Weights of a small mixture-of-experts language model, trained from scratch on English Wikipedia.
Size: 14 layers, width 256, vocabulary 16384, 97.3M parameters.
Experts: 32 experts in each of 14 layers, 256 squared leaky ReLU neurons an expert.
Below are experts of layer 3 (counted from 0) of a mixture-of-experts language model. Rows are named router (the router's row for the expert), up (a neuron's input weights, with its number) and show model dimensions 0-255. Each number is 128 + 24 x the weight over its row's rms, rounded and kept within 0 to 255. Numbers have three digits each.
Before each expert's rows: "mostly gets" lists some tokens that are sent to it at least half of the time. This comes from a sample of Wikipedia text that the model never trained on.

# expert 14
mostly gets: "' ", "um ", "s ", "its ", "her ", "ks "
router:147126113118092130104128141135106129107111123124122107147141121125152134136093132143094118121095127147118134143126187172156073141126157129133073115094138137125154142131133104155126109114135099170112075136184092131133134155115137107155114132114125148148144118106087098144113127165142152092096115106200143093122148120091104137170113120125125129155160089166117134176145123122198138120121132150063136129127146144122175124125155117135084137127094131107148139157078109114093139138134152187097128175130115157116099163100127101156129144105127141100116133134109131118158114123135133151151085102164128148107131127109191123122105128105160085139141150105124145080143113134122093138102122097174088098106146126122124144120122146138160127122150158110116145105135159134189154102099115
up17:130124085121131108122146115123126095120128091142109153102117175118110115158195154087064127145114115122116082148136143155122094161131162119082111107133127117181144086090137117129122114096194120133162160076140110135128138131102140127149105111137157121132125173137132111164114117134105107123099179140119101181114144127164174121127134155119140127114158157121134139176138096133181172115125119116126151116139105167106127119137163136137138121102123147118152165123135153111140134105124118149100158159116144095143135133130122120120101137132122101134131140095145088138131143109103103146158116102126117152172131139134099104094162115092084142167121153158149099122122140127195112083144109164111147162117100152170115126164112110141112127158163151147107094168103099125144106151082124

# expert 24
mostly gets: ": ", "= ", "On ", "Coordinates", "While ", "Since "
router:133146119135121120145179112127155124125131101118165125157136140141139139151125132136119150173101123129144130135117150125116160132127155124140166127117122153138098114099154142101108150140142143132128153126146141125153091167131139127076159108140134075126134123078108128113141108147160106090163130145091136122149142129169164089152138171150132113106110088113100117131139140155112162125149115074102127118174149135158123128153122100141131131083113126148132122189088130135147144122124106121115124106118143125162152087136146113123135146120092127100189101107161143168185144147088175112106151132093077103165162136158167143133130147139090144103113193120111149143136073105099142130155116126095083181120125121138111119128087135113116192124121114131131141136208127124090142113140112
up3:093106151113122119164125092143115094119098172128150120166194124151144134088139120128103110109153148094106162121180109130136177111139133118132149133076156149158099119099145112192101100158145072137151116104161162105171111095139148158148148168116121153126151124127163137191129142172129103122139117110125113164118131116150124135127125135164093149123113126120113088133142120114119141116129100115110135166127139126111097111124163169132136123125181153131109115131116167129145092134140117143102119101170093083110140161118136110118152107135152155122152115156103088126160135140106144117113138150128149148152096104118102103126111152125134126096116165126122102106100143157080084109085131163160120097133147148099115136158102155083177134114108154170104137106132089147166127107135119

# expert 2
mostly gets: "—; ", "', ", "–; ", "The ", "); ", "| "
router:095135119114132116148111120148131110111141131094119104135148170180169129125104120128158126129121104152093123111170102155116124110120151112133119120131083120138108146155146147126132127112151143140116189132139124139152153129137129109150176128131134094138148091077140115129128143133109174121123121103120134084125185132143135082157134131123098157110095106102097161092165128125146157146159129111132140086136127164114062082174105096123148161155169084113140098156139141134131112161136122126141094144086174162131163142155132135115110125118113073130177133113106149167115115159157134122119140123121110119146143117100124163158099191122126162153169096122146130102153101128083120120108119186120126129116107130169131129072111158133167146116143192100133150134166124122105121134125108
up3:121119138118139131142151137139123164146151112108159096119119151127125156146152108134153133160137135169097122121109129130128142148133086139117125117158110148131160104176164130147122131123099128126134127164125081123097100128149136135117073109151148136111179145098122089099146149154152141101113138067116168136098149097133129135098110131119121076126084131167089085137160155133102111119094084125165134153110119131145107152151096136139124136136115124135148142140160116055136120121142139174149097138108157084126119056158128138160087121177088141133099158139090143165108087105109095087130124134125147138165115116140072156109163133144164125131118154141159142163116138129072128103125104141110113084155147099113154128178125172122135106175153122134133100140094122127117130137138111

# expert 13
mostly gets: "List ", "due ", "See ", "also", "ation ", "death "
router:139153108115128134118121169133160133109084151126100126114144157103118133099126124120112135121103120114122132182090127141093118084171124133135130122123172144137179129106151112145172063115107125128132132125115133124161133164150080174110149151123104189119124091133075137133117153122177173135122148130137148127126124162077117124155091124094153136135139078138111127144113123155154089123136143159173145133173100150163164114124094118134083113110123146118151139149147142162147108158119160167099132148104116114107146119100139081162125160155156133068125139147102130101149151125136132138148136114095187164112117128102150106103118102092136093180086141126127122112161160143085093151162152118139170134115156114116111128117166133119134105157113105109138135151154124138166120121123157
up3:125120147137157126147166133136095087153117118130070166123105130137125121142113129107108119115099095113137183126137136138171127091104092141129133134155117137172145102177146157114085125064111132115125124122097119121133151141113133114109119129122134182143138127121122133098133124131107159123129174118158133136140147098125105069082124093127125141157110163151091091154107134092104118171157137133142129137144142151168150107132177162136133141100133191103114148131084110170120124155158090099097116127117139118098143120115106080104130122120115171078144167106125092132111111153116139150095137120170145170141147137149104118105141146123135155093104141140118099146123088139099100137155143148165147149107148137143135075132111125163109120157164120143151111139131090159161153188081142

# expert 0
mostly gets: "h", "b", "York ", "English ", "j", "non"
router:119093079133122154124096101160136161135151127150145111164122124120149138111128157161162152141161131116132148132122177173100127122108103102107145164127131117084133106150193100145191073129155154096143130135149150136141137132125108133067134150130123138151089155136084122116134136143167097103102128147097134096131125114112092170123124105150102181159150112091111116132129115076140121117117130167157133149142134108138135163126131150134094134091095141115138159107113121116109115134131128144133116081114075105120136114119103148144087144129058155158112152142067134124171127134156126097083147132138128117105118097145152093132134108158127122112108181091146158146146125146177116144113155117149170136124111104122130114122136197131111136137102128146151113121146114140107125169149161
up0:143120126098182122128128138141075121174102101111135113172119172117100125126112133160113098090071120132137150144119128123136118122124127087137071152071144112163109157138141112121078121117103171140160156157136142110102133151157081149094142100124126103088144136110154129149112138134122141125113153112135129107112135139142153188130130099108131098179110107168131088139127149126130149093120156122168177130163146119151125167156076104153108108156128111164134121103177094124085140061109121153108103102136122122125154108078114142171108150140128150143117173142128060132167131134154097143139152155130118143139102162122143089074129126133128166122170107126118118150127130150143109127106096115128102128106124115147131143135104130136150140146097104103124120117142099123144139132082104